config.toml
d_model = 256
experts_per_token = 1
router_noise = 0.05
router_bias = true
n_head = 2
norm_place = "pre"
positions = "rope"
init_std_qkv = 0.0302
init_std_up = 0.0302
init_out_by_depth = true
Below are experts of layer 7 (counted from 0) of a mixture-of-experts language model. Rows are named router (the router's row for the expert), gate (a neuron's input weights, with its number), up (a neuron's input weights, with its number), down (a neuron's output weights, with its number) and show model dimensions 0-255. Each number is 128 + 32 x the weight over its row's rms, rounded and kept within 0 to 255. Numbers have three digits each.
Before each expert's rows: "comes before" lists some tokens at least twice as common just after its tokens as in all text. This comes from a sample of Wikipedia text that the model never trained on. Tokens count by the router's weight.

# expert 5
comes before: " the", " to", " a", " in", " by", " that"
router:100162171154161126127128131106205110121141129100079128106137113105123158121123121122110164158116103134146165149101056131080185137134171123126082036091084142109118101141150102051131176194144208121137183097136155139121086116139124142152180142161158150155140129115196160172112114084132100139080126165095142140092125126096134111120143152115077102156134102137095108064115112183142125121136156118120159092142084111111112136105110147136132142124172102092108091135078146140218110095119117102189161143072201192125170117154083106156161158128113128178117105093102107122119177098119119128170137116148126165201167151201082152107172123134121170160066155172116124163166142112138120161118132146148087121115193150013132151075206156152186152137112180162149126101131120097161119128108144
gate13:103138126107167123101100140110155153128112147150064134157126154148101139104066133118157150168078168161154118104175115126095117073095086103079151125126144081120160129071108139128110101122149154085108184151123153206120155136183115054137144149114081114140144119112104029123099119174138105125136057210115084150131106059133127148089115100101121085128083101080161191097161110091166192199180129156106096116185187096120126100146110177104188101141139083148128192152154112113132126106101093119107111137133061140104144125122114081149239144171079131055122152140156105112159136115180113095127078119110099138116124136155110123088118102111184152215142144097119097105112111098126080187150166092171118127092181137123129134143104166132130136137111137172098118103097155149130107128168153
up13:046133070140131168109149107149132119148094122123133105150152123163137123125072157106112126099060112145126084107160135130101081138177073127160103173084098140129139103144102083086138146140101105029134129105156158119132135163104098134110148131107110099154116066139164199072173123065111115072124120187174159151081061118082203155152160102186161110115145116128106117117182132121171138197142170167145181108094134111090188139150219102123110176175152131105173140137181104130140097122157131136068132099090101086141093132104183148078091140113074113103113186135061110098114085123149093109168131143094124131128144099074083103088113110161148192136129143107092140147146156147118098119131119129116076138111152104133197134151069116136098152088143102116144069122167155084154123085097082
down13:087175126140146130143113153063157103172105124138107109136161128061134163157157134103152135156149118124162134097103166139097158082162105138148134119109093121171173135170120123115109053153141130087118075123132178152147091147129170165149160100103125136102146115174092136123182207092149143152131166115192112096131076089141088090114113174198106096173096105116102179115142130160167109149147120194065139175134158119142098141127138120135161132142137114122119126097150125089097101082130146180134131137158085129147101100119101132092106233128167165102086162100093138086155153161171119188135154144165067109070099137182122143116122167135141159190111159063142172105131212110100087154118172145193168070143073107098127107123124058154133133083094072158144164059137154073166106171106134
gate14:118133185167119130118046125099123179104078079124077128094147160100112138088145164171147117123136155158132108147057124148096139162173159140115140147134104179138131124134145098148096112162091143162160154169142162116106129096113113135153116170155186057126096166098128133168087186135080140098132152128135150074148151123203084130107127111102232090118096114092146122080193142155145117208097110136203198141126106120107167112117128104128175158155120124117110171141099106135150129117145137035161130062127123087069120120126140161066141106132122136106116157093143117093137129133117143141173171118153139081149089182113077052190146121078139120112126098075169106168114117161101152075098129108175105089141172185131193160151161120134118130113148121100115144206170062151092133155147138
up14:101096126122072089144134126115121184142172114142118174091126156129097118143131134156161140094083075149152110189136131083115116099128108205100157136097070118104106179122133046130155089107143131074085044123143114167131116148123178057103120100167094130071074085138162120182159052143090074167101140123120133176097146111132160165083153083103049155164147037132095094139117131120124102165096111183105151131101151136109086118155100166120163162111158158146156145161091164119148099161078140133137095159118186124168126143128159168117112112142203087112095147107118175139121133170103117112114137132128163117063105145164102137093178086161134128134159145116116152108119096110179097140132109072095127172154065157116146192095101046177131111095114133108122154165098096178102128160146073
down14:105102141098113138155127108149160096138097141202130125180102134221135165147090174107162129222054174091106071084135092186104135111149062132078152223150172143116139140106106123193205159135161185158166118144157163143115138096082103146174109159125144135123156132120110142132133133115126132153101131158118078099107140127066136119126183122109105125166095127115109151165080115136113134070137098109152145087137097147165176088107130112140111119174147085100134115137158150095078180127134113191125115193155138174191120133124095118128145123120193112116100150131068158107091145097110124132114177146116093125142118093124118134094113078103161138083099164136139098167133087087104118127111142160114131038130156167171110124110180179176115112103043037085095118087131112149149114118145098
gate15:108107127122142148143174078158122116082097103089102150067132159173096112115094129118105094209128120146108074135132133122158128114164166155136107089167162058103107169177156094153079107127073125135123113108142143137109144100141119129131144101132102141195192123109160142141105101119085104123118124098093196184137103110146149180091150099114134098130105122173122104161096084130079198210132132145189150113120127150148108149091095080119193134138133106127159094153089103099095159120099137192095137109105156167125152132135120162120165093159142164148167166072125129113147106145174147058060126112133185128102174157130142135067165138086128197179098201121146115131099173154106155115106108112149103097149194146140143110105127167157131093118085171150094036093098152160213141190121198
up15:164134202146131114120200087123129116114173110069071194143104180118113104114077154129122110118171071073130102132178108140111095136117126158097103069145061112066183172121074062085156117124137139098081133064151095142121111143147154079192139177180138133142114180121137120140126141099138138092095097133152167099183173103231144135107100081150167129181183140140192115162166082098149119162141109153162115133143127115106117160129094117171154160116117127094110104106101117098105127119096134137103102119081117145129101124153134104132182103172043106106122153162082098113051149148135117038130106121146150187167126109097127164094125110150112139105168190113135123126109111172141132162117114099226144127105131096123123070176153093101166118152136140122115094120087087173168130133102130
down15:128101149075127155123109182086114118096127150149128145090128098101088165144147106130098125090115184185142131130095086105155074155120163107150147114074156134146088112114189189184181100096120060197182116092139111055112128104111124133148118108109168107102153178124118093061159166170089146199150179087126108115139130136078173127163193149085175092142153104149056095095068117083144166141125133094107104172140162080133135134134144151069083153136093105181151140140177126130112183140152119088163099095139160074152165142205149156165084159110144129145127112098154150142142119128188154128085130169109126098103135151125111103156117086142143064152123086148097114136133142101098162128121134178069165129218127119110159148180094134142073120089101106144164106134137136200135111150168191
gate16:150089138189196090203146077153172129088150165123128098102094102123101127132084089163140125149128151120115147145133118085110205117112142088168120168142212078123199113132125109141114118124074183077141168064131137073146124090131109090135152115136117140169137128120171147152140155097128116099101110169137161140067090123120111154137133083130127129132095079130109137208108118084125115129068132158132203108168050155122100129158148158140131108202127144094109125110146121096130152129133104078143109132108077106120108103102184117077140140070132090144176115063106089083096203181097121094123135113124112145143159143121067096077148114130151101122107142137224155161199130156167120143139100099108072080110119128169155149111190139154091116138162110156120150164087200155106176157137085
up16:124135210110164112191096093145063129162104199080117147154141202104107136181107208152137095155149093084095176104135123152083130142086130128158145152154065131154120071110081146122109111102144175148158099119130085115141062091181137092163180097109111136151105143073126097176093189089056097092143112146166152143078130136153122133147125119124177086200096143090120199163126112146049097174075135090118076203154134149152105102112130162130158133180145123153151112125188158104141147102123180148138108144136034101144109139184122102127137160182089130115139196123086147098183154133165143159134151118100111127108131138170107157087095092112133133132110143114125161130108115118114089136154161105118129107103126091128117104136092107099082167145164087096174099151121123166157149125123061
down16:135176117124165106166118188157131114142171112120119134134113083156144151139134134093169104091129131150117060094126127149116112137149121129147070116110172144125164067085105130114129138162188142129173052127141094125159060162123091073153128119122131127184062174157043143124147220080106137151138151093090106183168136124095138126071128175100043131085102123160175179091091115130126127154149185127136145094099084139158113093138176111146097096086103149126166105069178137147153127087155086127169157122146190097082091057102136083122146182098090108120155117190166121125125102083098101110116115077154118129214178111126170133180146150155088085128120102118118089115178111148143159164161125099118078056153113177121136112140141143126122150174134106108090074130140151126068105148103134
gate17:079138193164091124164145109113187105140165095183113124116112142138152146136124104126102114158093114156160121177087110152113177209131157159068105159138111104169138172054166134089164152188139191165071137164217082115107105155157184138141173062128161146150185112075105136123176113128134117106138136163142155065121078107161086163154142141098101125104175088173082163113107157132138169109118133087098147156093163197157129118140133152120135065095053123137124166140143109120110091108107135114105119199105128098078165116112123145181140157140167129159130134125160085145112156180081121117074091123125178146178135153126106041077107151167118089083181097135121177132115110095094091185108118119149121069065099101081169085141126098115148106133132143153157141130139108159116128142093123
up17:139107129149133161082140145142113156154141113090129146155128093091161159120147096132119161088145079152081126181120077121096111119094155130086134112111112126169119104115061147131212116157126149195124110110165148113071114130155159080144157084065172072137144143099106121128151157117114129087159134140105108082109073101133084114174125142112171106133152087099086158135150205113157141141110211063180198128086147110127087138124087112058113113144126129131194091136168154093116095161086083141118128087146119156109123098161145084172110084214172079106112107095123133200142140159120121096176100154094100151135083155130123103075140158110140060077140177135093096116134084118153141140205131131173128156108177139067208097147134131108119121167157106091166085103067095094082126151122151
down17:115172135167120122095153125137067087150175123175152104130140153113162097085100146118065111110144131202151125137108142147141088126186115128164038105109129135101198172117151086173122119144115105074154147110138103098114134137125152066092097082144117169076089081098180175140071125108151127160097075109107230155131190110120173103091140085160118143167163145120169118106132134103133140137106138128123166088150181167098110092163106125154107155144104146156074127142125077130130071107145180180134085160144213104084131141036119100134165160157131143094184167193116139126113103108137167068125127178125178132150151105072107101160172123088142122125070132082132186102132098129140134138084109105128127081105151123141088143129124116102087132089096092148068107139103142094069121185111095
gate18:178117182109124119172179118124100159117101122183108116136112125102137104123140176098136171132099097045067169122218112094131175114124125169133106124187119186137154120145154132111101118053134106149104144144100165110073138082142110136162118084094099079150110171112158139198116124085139103102072095081175177103120128154139090166104148089090179149135139196119081112140138091118135166111119158118131084203168131110112129098088119138114111088062109154066170121105204109156135180136096184068133129131127079091163136140086089082075123112117114091163164144063096098101096154150135166165121091135078110176186074146140138109112118134092130091123080096095136147088108156127154110117168115183117170185108074160078125149144133140081159141111175125133078109138095159153167131125140142
up18:110126055110146153140067114104160072130178094086111131114061132149149178106089118167145072147059150122079060101127191131110175159107148150155092134166184132141167115169065111122039134154109174136138159051102121150106106121177165088194122119139141126108131137143105120129110121151134114128150152199092100167122038165108142112119117137139087089140074109146106094141133171154095123117143101109160135183153137188117115100151138142146103055155105107114082165160161105123127125076118127108106120145145103157095151102146095178156179109115111133145094136086130133163150171070100105122164110104163120112161116194170137170110112100114147113163126115158096106182121137123111102167168127105109178132110097099110181098129231100086144132173131154104085128076100097093177058110097105
down18:146115048126127119090077126161171082111181134141175137118128106129168147167093106107075117092135132173168122160167089175126160145119142098180161122077124157106105141123181127150088071181138142174132097093062169066113152097176135107120113136153119083149158117135111082144142128105150103135140150110121099161156136149092159109139097137100080108101051081171073143186130131122087107158093127106099149050169187102190114120110100151149126098179118129154106137144114154100113066081141152207081097151190103122089137086097107164099190129199133164146075059145126105180167132077137133111141161103155137163178117159159129145091176130156121114124076089129095136163183103181114117097126147065136086114061141126058143130147176106106150145111122131112130099125135126091088164162114136
gate19:086125075128143135152191137092119174107121128110145099099144122161241165128147170124103078127181121120115099171125148155104128087077127124098141142164147097144142113091153124150044160106146134176096130097183189072199075141101127121105123128129090150119126116133174129158147106113057159125172070134164092113157101142110191157103145112124132124105177221108154092107130122142123144133156165147087161078121178168144142118082115141100069055135129131150101173107165164087141085206101115096126133190125114093103098125130139182094114149114090128123108115106122135076143084048116119076143161144158158177132156117123154152111139126156135109098159161122109129098112135086077166123073098102151156144170169153095166113097158196132146111146183119076105110140124184081097073159088141
up19:133104102149135136126084106147099173120175154095135165126138075078120112139106154123130172129085136156114156163137169154118133100149128196075136166166148128097114138096173127141094132136076170098187121093085078075103122057128074121111184094128118050082087152113107060110128123091076214102136113078106165057108134073166168144108127101134089105122115175120144146167137087106159111124120133123095132064132102143162150132144166058165122123098127084087096186117114093130097106135132115043095075108162135097135073135087138148059105177109137147104092094098127132072176111127152127136198138102108078119138150203110099107111129129168169173146113138118066113121115187155128095109067169134132148169151150144119070122117088152133083142108175167160139163125171174118138095152100126
down19:145128092119086168209168113080166143134080202116136132132132166171115093122106172140173075117103132099186103142116169116130144120132143108146068072137145157174116101101122113100109089117172104150139168147132153166089129150100120130173148167087097142133074093138157126138113127096146128094104182122128083205154088161114099200076121159141071197111063106150149137135138101186135099096083115147147150130136077145065152160137140170123107146070183080106176104146113138155137093141115121098142139164134119173170110076114105092115176103164173113148127161106140121174093137146086071094139103119110142106103106124114147176200102115151160098067142112133081082073130112080080148169131138195075160152119140149169151157133108128100150097114155117116098106138092138029103120105058078
gate20:099173093152154162128131050125187181123083057159091179130132126110123155122096093169114115142182154144109139152138167144169124112104172154143162103102120156152134104118101116056167076137156088093169111166140115117111096148124191149135124138061121142118092083160151173164194131155087098107112172099106128152110135086116159109111139171149119130097084068139143095096054066097126165075124152124120135060078110077160107112146116132109138141094165106126157163102086168118150180103119103139073136160138052175077117154135101125126139123073094123124107036176091118123128099186114152129136130081114072118091113101134154148072178104149104165118112177104087117110078128142112159091153191102144150075132152132144139105148110114172149174170179090135105173110157117126185197165144143
up20:147125108133102150234154174129118174113159201117133113119158140168140099157116155092132111114078124095120132183147108116165148098136093094119178119189121113072195127122055109130102160128091174130130157086141102134126145130099124111143101086102103140161120106109174042105121155125087164111175121141093122180151168065203099153074118051079142116136092139135150123168172165145120108185103131095076088136121131108093138148138122116197171064111079159071164192178098088143122125159144132125173190114147187139070139142108066063075108123143110187144115104165159112125129087125162087140103126118181132136116089148181115093174095130128120071127163072148113118096152157146146164129151162126153110203156169181173112154128159137089134111096131109132142138143139134131098125134109117
down20:140094081150134158175158104135137102133163157119170115105132140162140097122069152139129064102171107142123093140078066164134122036107144146096101118137075078114116105119177161088142086120114098074092136121127119100113093122140147100050148193129114159137091030076131190113101127117096137149094111184071115185147131120132136113177133093159057116141097147150104119109094151082151081141078143131104147075090152100163136125074136122129104131150107133110149076146146072120087138131155124125106122128092157114079134161090176139112126118104169088183111098196191107164158142088097130132117118133116113155115130074174115151080165143114121107102132124149073179122132117101149144121109125115170167115072167084178090101125179197150081125111155097062112055131081149089185161130171087
gate21:147132099097143161151122170118136107175147115137144132135166104147151081128140132112156104129123108156075143129115169123111125130125140133116085173123167100097223163086049161107139113083177171154145109111111134120107112122129189117163127160089092136151137087106102178107099075087117134166140110142103123140089121070123181103132201093147053131186138134144143115192180187149112193186152146176121145153164141130030136140133082129142158104143092126114153055110097124138121130080103156131177129062099163092140126177145115095171141159092154100133113108180233135131167174126175222120094156161150136140101172116122176113107203172121108129104169180118115110139127085113149171081170154178161167082144181145143151161134166133125123130094149123117117133124185131115146140160156138
up21:113123141104117112129091080156138099131193108091186176082111129138100127118093157141174145103121196165154116176132116077133133135156102169143092109131178109089061105135081111103166183156108143071088106111082196141120153101141127173127096147110147118180105153174072149114121084097115104098091098204180122123131134120096062094062203133179124099057132163135164112148181119167103128170116096097095113103186069100075102125168117128159155092182138108138171117094139088086137126173178147166111133131082144113172077122156152143083100078134102133146142138128156137123076075150150089104120102170142082102126172090101158144165144177040142080128079123141091116104162127123152098112125165165161131134112181112088181120127150129128092133080100137131095136105134162098193109160138148
down21:115165087127107152129138122156105081135128109107090237117145111152120091113175093144147138151136104166091095138121124123147121127136144147130125094108146123132061143104129184130133134192198178095117148108199155103093108174161118101172113166129155126181165146103134158117207161151099120139062122138117060101088146163107173115131065154132049134094147103107158121083089111125127110092164170092124085092142154083157107129102155142091111160113169098145103122094118142143149126154127136064112132201097179147143109095135135132134141174166064085131136130133138157125172110173176116119147136166080101070112147154078183109078132139126091120047100127139161062106152164089122069145130135157081100123169132162121182124144120114054170103109121143137140051103067120181198117168094113
gate22:179147119081148175109116073137189085099073082104193113131176142145092161118076149161139180138116087106094088138109096085122146105171149155162133088114140127133159107148174128152162067194129111093126146097169164086119074164117127072056151148130065107095107119096156150072073170171133095140131195155102113125122165124114125134139129151119119127113179150184122115179130184084092112080128169153130117148140122099098157118094146120195146108068125166074178107125139156116174103127106103111147176127147149180153127191132128140200145168091175140120114131167075122109160151161098169145156107122127125119149130076173117151103162133094174140052114106146167067131129092079120090127163153080098128141108185147061071181130141174106122067139104170114134150142108149105143098096081126
up22:166114114176118085181100142121110162091089093115146123115146180115088127136166140192145073163148192139106175096115167134134142092162145142154112108146112118066111124179108142096081107166111118111090130103168136070115169106121163080130163155118117156089097211143100187064130092108075076118142137071122126137120110058161167128136132161103143097131155144146093131166073093118109092145026138077101066088111113085111132138115109133121107109099101167148137129104131081107182122111079134147173153138098091124094141151088081135140055150107144106135127125172123106204192091123088099146123140137114174150103129121050123144164120100092166191146126113082116177129102097080073104055139081134106162148148093054110116181093148132111137174099074141130169160111118138124142154146099147
down22:160128115094112141141142172164140095138102131109082183167185186140219093129107107088135076127136160082136133138121137108100148156130082125105095186068108130125075113140107102199090093117144154160119106128143149126109123104080173070084131161088162121122125127131113085126163134073128121109141147134177109182142117123069120055188117128180150193136101180086091173133076154125129121100122123140153080160126205163147117123125135150138164111127112106121142084113105131175098158128140024142150151127118091105111104089076126097081152118201081141167156118087116097125176088180099159119107122056152176147189131128134111055119102092116171148141134110096115095062109128130112155146118084159109142171072133196125089190167148132138144102142139101120149098140097102116063076148154103
gate23:144099172148102113105094205147106111136105174142186146166156121124100136089157093173197091145070145098121071097168150120087103096115180082101134079167141124195178118127098082148161125127132106065088153120073094088098104129152172091132121168122082160140123165092155090128167084129148085102096119111119173122094116068106128127137144127061104127124186130145129099072101092063099159130141103215151119131151048103192109097123103156127140087137136121118123161127140126089080155086122109124132157173145216116083198148123099094129129148136135078089098138119107104159082149104121103147129086179135172054150102104163142133196074114093159136134115122152125102108116112139052100117098080146115109085103210161098135133130138154103145139120186136149191146159114112129113132142150116
up23:078146149147087118181127143114088146129157171099130111170103156179135113147169084129150224092100109124114112113061113141171136138125112134154137165207130121086106074092167085189156112085155151175119133088189175146132141135084171097174117129130140110162138129126142121121099157121160181154104151106150127150097142188125174126076147127108080151086164143148082157154125168153137153139094165139106149168142147090093071081160140109179145188038144106153069097137155079109128110107105114175125157150068169143110183116135087170151114078154116076093145168148127070191123146094194166125113113095157118122148049078156114116135134080150133118136140119140103082112130156110151157137124099095110091114085161189108177106162116160112111130105223178103124190127136104125127119157094112
down23:100088122167106136142113125118144191173201167098110099089108132100149108123082168093139160168116144167158095117045161096130140170130096121130174114149098157154131100128152135108128183194067111137082132099142138039075197143128095076192158113150168134074183151125162124147115100151073104112165117169112106131193157107205153170171176117127104153167145108138084063106157138167134103099105125133183130119132164155125160063103130200156104119132106103115174112158085049073173095114148109175080152122101071120138133132141118123127149132144178098200119171133111099137105133147144127120101132155142163161093097150115205082132126141150151127149165140126170167078131186130147108186106143150064151134150082186155108139144128142127184100144119143108149143136089104107126106165113150
gate24:135111144123098148125149119174121104119089128160149118109087128116169145164155177089125086097141147141165141145173101154094135170100171089106154088116084151168129101175204183139158142111122111167147167111117106154120121111124159131160136185135131112105105129103163122144083098101088098113115077162090146100082127188046145126181107135156116115156111140082105097089137106152072150121094178071107218171158130164062151174073124103075099167149130115112107121111077088156186125076116167112188169151176223155141127148147108143136181095124125133042051141118190132133108106140151103122152158128131066084144146086157131151110139143203157179089133093089130145142116119155108156130167122201148119085121109116137112128125135131117111129136123086113130144168185107202157160083159175
up24:081162148089101126154115141178137121148092119101113136093086167124133128148135156166140110141130148109138164121152121109086095145081120143161140148112113166104155142127112132135085127157062073192186165133124143127091117082131100094189144100140130165160129147127132138106106147146125096167164138177103139160136140105148250126160155126123136151129161106124106175126164160157100112068139212100128151129140085147056115119131120072178117200159092111140202117181118081114164137124082135095124136131132101124125092181134130126087110109049098140093103111151188103126149111113141168148117141135171082061095047119144168094122162159175075104139152085188109068187101137162135164139139100121154138124180129171114089135168146146191124126138123149201106133149102114170165221067143076
down24:139155163114099139143121159163106165126095093159133148145122143157171110148124114117100161179129092181119158130195175143130155150120110102116116138188120162103107129152128116165176090151133133099137113127152149087159128114148184183142107172102056177073116112107150173108111026101118056112153168056087123153106133068178116118094096140112198176167129111089115077148117128144082131099130154182114190199135086113100088129079079086109191095159077100102077132124134125126186133164116101094093139140123123123120141153102110146166122112134168052133134154049108094148131166161178129110120082146104080133104124132162143153147126148196120173186124090107123094135130134190120172138169088125114089100156153148173164104159114177181145154095061127174093159109113086159122165144146124
gate25:098152124168093159154159111139241100111140145147138105097129089131163102138093110147108179115135124113111163154105136104180109154170132093096071115153147111097105128148129141172101128128089216130141170129100072108108142082110188133113129165153140061053141094134134155121040135117205149129099048176130098116116049169154142169101142128112128160098092123121107160133117119142123176150096094122146135141114101126190119150140098161124057072116144103115162123135192129173148138116171134207192078126166109172098167161146176105127119062090141137141145148101113142134126118160132139107129128121097118126135096107130105144114129119188064132112101172204126138135161161146176105114138099219114129139173109173070141109074138116127156094125145097124089208137160132080148153103088144
up25:118153085119117164133140068131208082138137166134133153113118074172113148073109112110066118114149145172135142179104120070162128154126111165124128125101167113110128145118163147146156138133150133116190126160167104108133145140139194124132147165109104106037147072110132162134106152144139090134151069136143102067122063068108082143094114130096115095140125116155093125107163156107212129091104130165144090133128087144146111108112143138172126081139137169125144160164118121171169098129141135225173123134154113191126099131180097096153167106065192199098130118152086121138161139135111124091119104089101169145149153124157137180130140150148140155135105134169159172159188184135123079191073084185140085157151143166094094093110155150122123073130149106152147179127160172008143118106110081
down25:149138104107148145123075132075132087072045135134131186146147061128105137117142097188133074155145108135148092076132107139157157115105104132177144129150148163150104203172112146168152153173127181143111136122178121080087105123116077160146147055114194173128093065135191151090118128196105165100145160169085131147061128175160097120135165143152126099173114053146105086146191144064100083153104124101107111111181150157066093085131152118107142106137130064114089205142121163136152164129187144098078113099158147152129079167112128124157078174082142062105121141136144113177096154099116095149121163104163143156121157088114133146135119085108113157120163171145092124082154130122134152147096127161077177100130171101130152114101123116127178186147145184167124143167110118153133144084106132
gate26:164098121183162143147125116178202145128146099149151185135165132147100148051085110141129167106110104129137130111129152073132097146127090237128140173138107144158095151175166156146149123187090128106179157113127164147156099125106125134122122107130110149156096090119133126103130141114094134137125148135058143187134145084113118159118134111082096122118138092133135138134126174107142134127080172099078121125146108095221134130178164135189070126204120181121098126135152142149135114121127145104135121194160099119163155119108134097118037161092071095168149117161136100074075115135119102188128135118084194118181059196117050128084117171075107136102123134121132093157172143118182115146109150158123091099120074096176094158163144183102130119107083151086085156122145176141113077178074117
up26:094108059120140154148072126214116176041101030116127152095107150124154143100108132120141131142115137128149120125113149131157143110123160116092174111114072155184198127125124155156135155113069143109137146143170160120151140109190125144128141099182107091201091119140148138149122139150096114173147173147106186174166118153161145130135088152109088097121126121133098132178132159068128145158145075119114103096112065113111144076147140186091140047139167088131153094147114169133150072154170113166111127185115139140118139063131170128159125141159114159130132153093126096134169097168123142123148145124128120121117153196085064077148163191131128190130101115167178134097051104083182165101156124106100163188137109107180114145122095178127144138063133074117047089135134164146123086129132091
down26:084166166139108125113153095097109120093131185048164106077109077177133161126147137147107183114132168080079182063080171101141147156190114137163135164138105093132203065152060093085095130112121139125094126109146126086059119154106121133146128158142175139163093132133146145165149122108105128099129095129098152120091127145088116177149202103121155184151146157096139191070095112158146195107142118135148092103161125129154144152127115219159136175110145123106154182144132099152140150105120148056169147116103102154075094168157087115114185141117122138132143182136169151103122191153120137123147081179139139131199167089159140113149112137155130090150104095163106109153144151159133115162166154097159117147183164042097140084156134096195132133165127161121194131153113089174137140111110172
gate27:145141069142096077124093117103092130173177083149136189088118119137119108106158090107153163128118149151035159091145172138179108116118180130105119110095123134101139127119118198131174166087140167148132165117043084165106156123129124086176127139075113151142088087161078155201076115113048085089161136144072149146121150137135173139127112142164090170166136118167113184084077127135151150052134146128112132155128088113127096083087124134128101130139148190044127097094093143176122179138088150130171110093124144145098159159150109137100119063099152099126144102051109087107169121159154114171091086116152070098058151113144131165125103164176135149101135145102119160131137161108145129141122192129128111083081185174117101097126120131108154117150145139124083173122178152097109141051126094
up27:178196115146212106124122163130084113171070115172142123158137130114140162167059130137212114182152187135165079095155141146128155155132118132144098202126105094096071101185122156168038108125085154094142114080177167076172154178107093138109130090142122111125110160115152134099146142165120100185139161133212084118121133124141122075166140124054108132072167091083142059125137118086100096173151116099112147105137152181097115129141115153101127084106112144166105112115188172085153112148157092131116111174144150136125162135161125148165116069153104137131107146134118146124064118150099154169168141129144177116109107094144146141147155124141137153104162177151116152153119117093087116134175101176078137131199081064131138177128115133120160145137168117122224117179094161153101116131113108
down27:164143137161132123152148159215107136161132140092119117154102091119139197133142073116139158122145149070109171146129163103144124149135089106173202136069095102114167112135129127163113115082144098098174095140130112219139145150099166140132134127039175123138186125121063114177170107127134105101204097106172129120123155179103119079082109105114156147117127157101136123097092129074126138164150111094129048144135134142137072130157138176122102127108123146079178161024156106146124157135108120160134106182157120080087154183178141100087157151168158165116094141102080050117129139172129144101114158131143152157113122165088112153120117134113165150110125175130167121125113137169084116123055140163092147166143153179039062080108122164068167149115121098097118178134160129161144114115149105
gate28:181114157150107117110144074133211152132130151053073122051099105125119162133132100142093113154122130120136079150104124160131167074114115105102115153176158196119089113140119090115102115206118135135123106163080181103138180114136137196097179149184186089082192156099186096188093123122110169160159149151132136108146175164081145050137137136105168112133154163094081079100127105099119082101157163150123077134125090125151094080114143074096152104113128140099136134100207095203092147106136135115132129148113105146145064153142116149105150124137138182098166117147185072083183108124137166138185169178156155107133094119124087159121134143172118142099165102111162107177129072114143126100150093079161137083178135183133145147084169174095139104113066139158108141110134119104119123115100114
up28:158087130221181110096097109148168165162166132064113097093071131155112188151087065116158106100154167084130123139133140143173090084065131094112101079108133126130101127121096115140118121159135132167140123126098149147161166155089122146091157125133087062118214088070128123127147176157140105112096207127179165085204120076121163124138143097164124094151111122168107126145114151097109128087135096135110132116102141139161163174113118134155161091134116129073065105143154090171192144160149107125129159211132167119169120110123121143100143152185124092126172128116129076170187139155135093137139118116093170130099135122120108126176083132176044155152170130136107068173132117038141160125139147129160136113127155139108165166143123124153151144194063051100109149107124139060136110119121170
down28:158101106196102052102116141176151169147105074120126130157089062150119173173107155152137042158138157118156071176187148100190152137141131060173160141134138140161109102122123090130150159104136172110126163103157095103155071098131202086129140161118113138151092087146141144124108175120123133152147177110155152154123126135158087058157082129165125181113135155117106088118148145125091100156091146085088127148150189111152077128098118111084130107167129128122131148106111034112134137140116105094139130146136085112130103139092177111118159104132120186156183168092165117078111145163126144153162166174154108181141165112136180147123158106124134193110190145160130139172110152217059141112178114151115071125121101184114151137148122180069139144104111158175097099151122151115200196119138112
gate29:087142088140106149162101163089090133180090170094143153134081111129095117146093160066160166212182184156107089126163139156108144100141172160068112127169181197215118156100137154112124089144106162133155160201132171167079151092101139164155101160086112148075144167133189111065100127148129144087137155140173098087140147053115145121166149126131094132078158098095140179152137065168159152154104160158146119133113123071156110089143170128104154155088084089181138089145178168129159114152115157131124073149149137083111134121137136165098156159115111143124123118133094074109105111132157099104186136146125105107107175097155112103130092115168145182153140164035139128115073120147108127156104090092113147171145173160186161137089143151152162150122149124135201162157095115123129136119188148
up29:106077121110103168134136163166136166115100096179107123165096113115132112135117141133128102067152102178097120141069123161128099133164123084096167114158130152118102122063139117117095093039138142083155145131176150147147035136092148118127103110102134152144055135079182115145118093151149114159165135156094195081160122095180098149066188158148107180117088057130141142153105152086167128111119168095151149106115147183166173122169146050128163150142127162168126168098155161130110115161144092086144108174152135123138196065140122116105104142052104140143096063142123073119070157102136067126102160141130187150113093126108153087119090179089087168112120109163104127052110119118093099132099080133123120175119067130149193114116087132134096158085140106153123171146090154120162117111079106
down29:097149116072140153138141118205099156164109118151122149159120135176160126156054107125162090109122086143077199164087141131125109114133091153094090091171153134187149142137138151142135146138152110120090109184145131081118094143108182097126174149145102147069086130026150143092163067202151143126128114108181144132115157134125166165162182170148146144113075062157136122143152118115138141115160120126116085121135126123197155079141159143135119139149137128115112152142116180148146164103127191165145105071167152117097144149130145129112140107173147131169097053152113110141085114089089114111112155087050111140117197167098139095132114189151159153122129084110045162126178145115117162117088060107108112110093102134179111079120111103103152147104118086139187195157043107105100076110131175
gate30:112181112136092105098137190114099100182142168086125178041127124157069127143098196195113149102205096097095129056114133162056147166148141119084116160151079131097194139113183174134113115069077136148132183152166180122086127183093125146092135149139122124072139141138100192129114126091136137101172083127109081146166082089117096100191123121128112125097121125117060153139093178117077101090147087139147108146239065148137116103126173132116083127126132127174147140150101174122118139145093151135106123097131135120188088102100162182141166151124090150159148183087148142144102119095092147157124134184161123153165100099119148097137151093095109102107161088147152128151149103147152106142169060100149161148153139154197093117111090150136114116131133078166105091128103091144157144111141110
up30:089093175149122114138144138140106142069173085153147097098115083105158169119128160104106102061135113164161144120113106147177088139070143107100116103127133094094123138059117144109170128140174034115110152070122152162115019094115118100116137171192126093141131130175137110144140092123157075181096159141114206201110146103115182140104137128140099082115141115085100171189158131122052133130097080114160113167164123108103047132104104138095076109109141159154133094064138126149170150151122066141082121145149065109124155125082158080125176161095128147151120152102150165097099178158150148117157130114118188088111136115142150127211164121144140130162152129117185094198129120149108118170090104143119138169121113148065109091114159147124134124124134088185095121085107113096064148120158159
down30:130188096115133095102106059145122210172125098148124188090147139102149128117118182170110143164192128152089113114094169160077177121141125147130117093158159108068093104148197076179102144156132165142152161139099151120145137146141144200102141101127136120122081169148161121110118183133141145178109098128099056144138104129183135121149150088142115126106118143115121079155101105159162085100164105083079168158140174139124116120119176134165151143147133118131130075120122162151155122131160178133110131160088109104148172161186114129111075105156156112151139158200111142114148122142121166159107122199183121106154096143132119161102156185181106086166123094054072194079113155189184170103147131061119168148078170101130119138133084163117172119110071110127147121103085209094173180126093138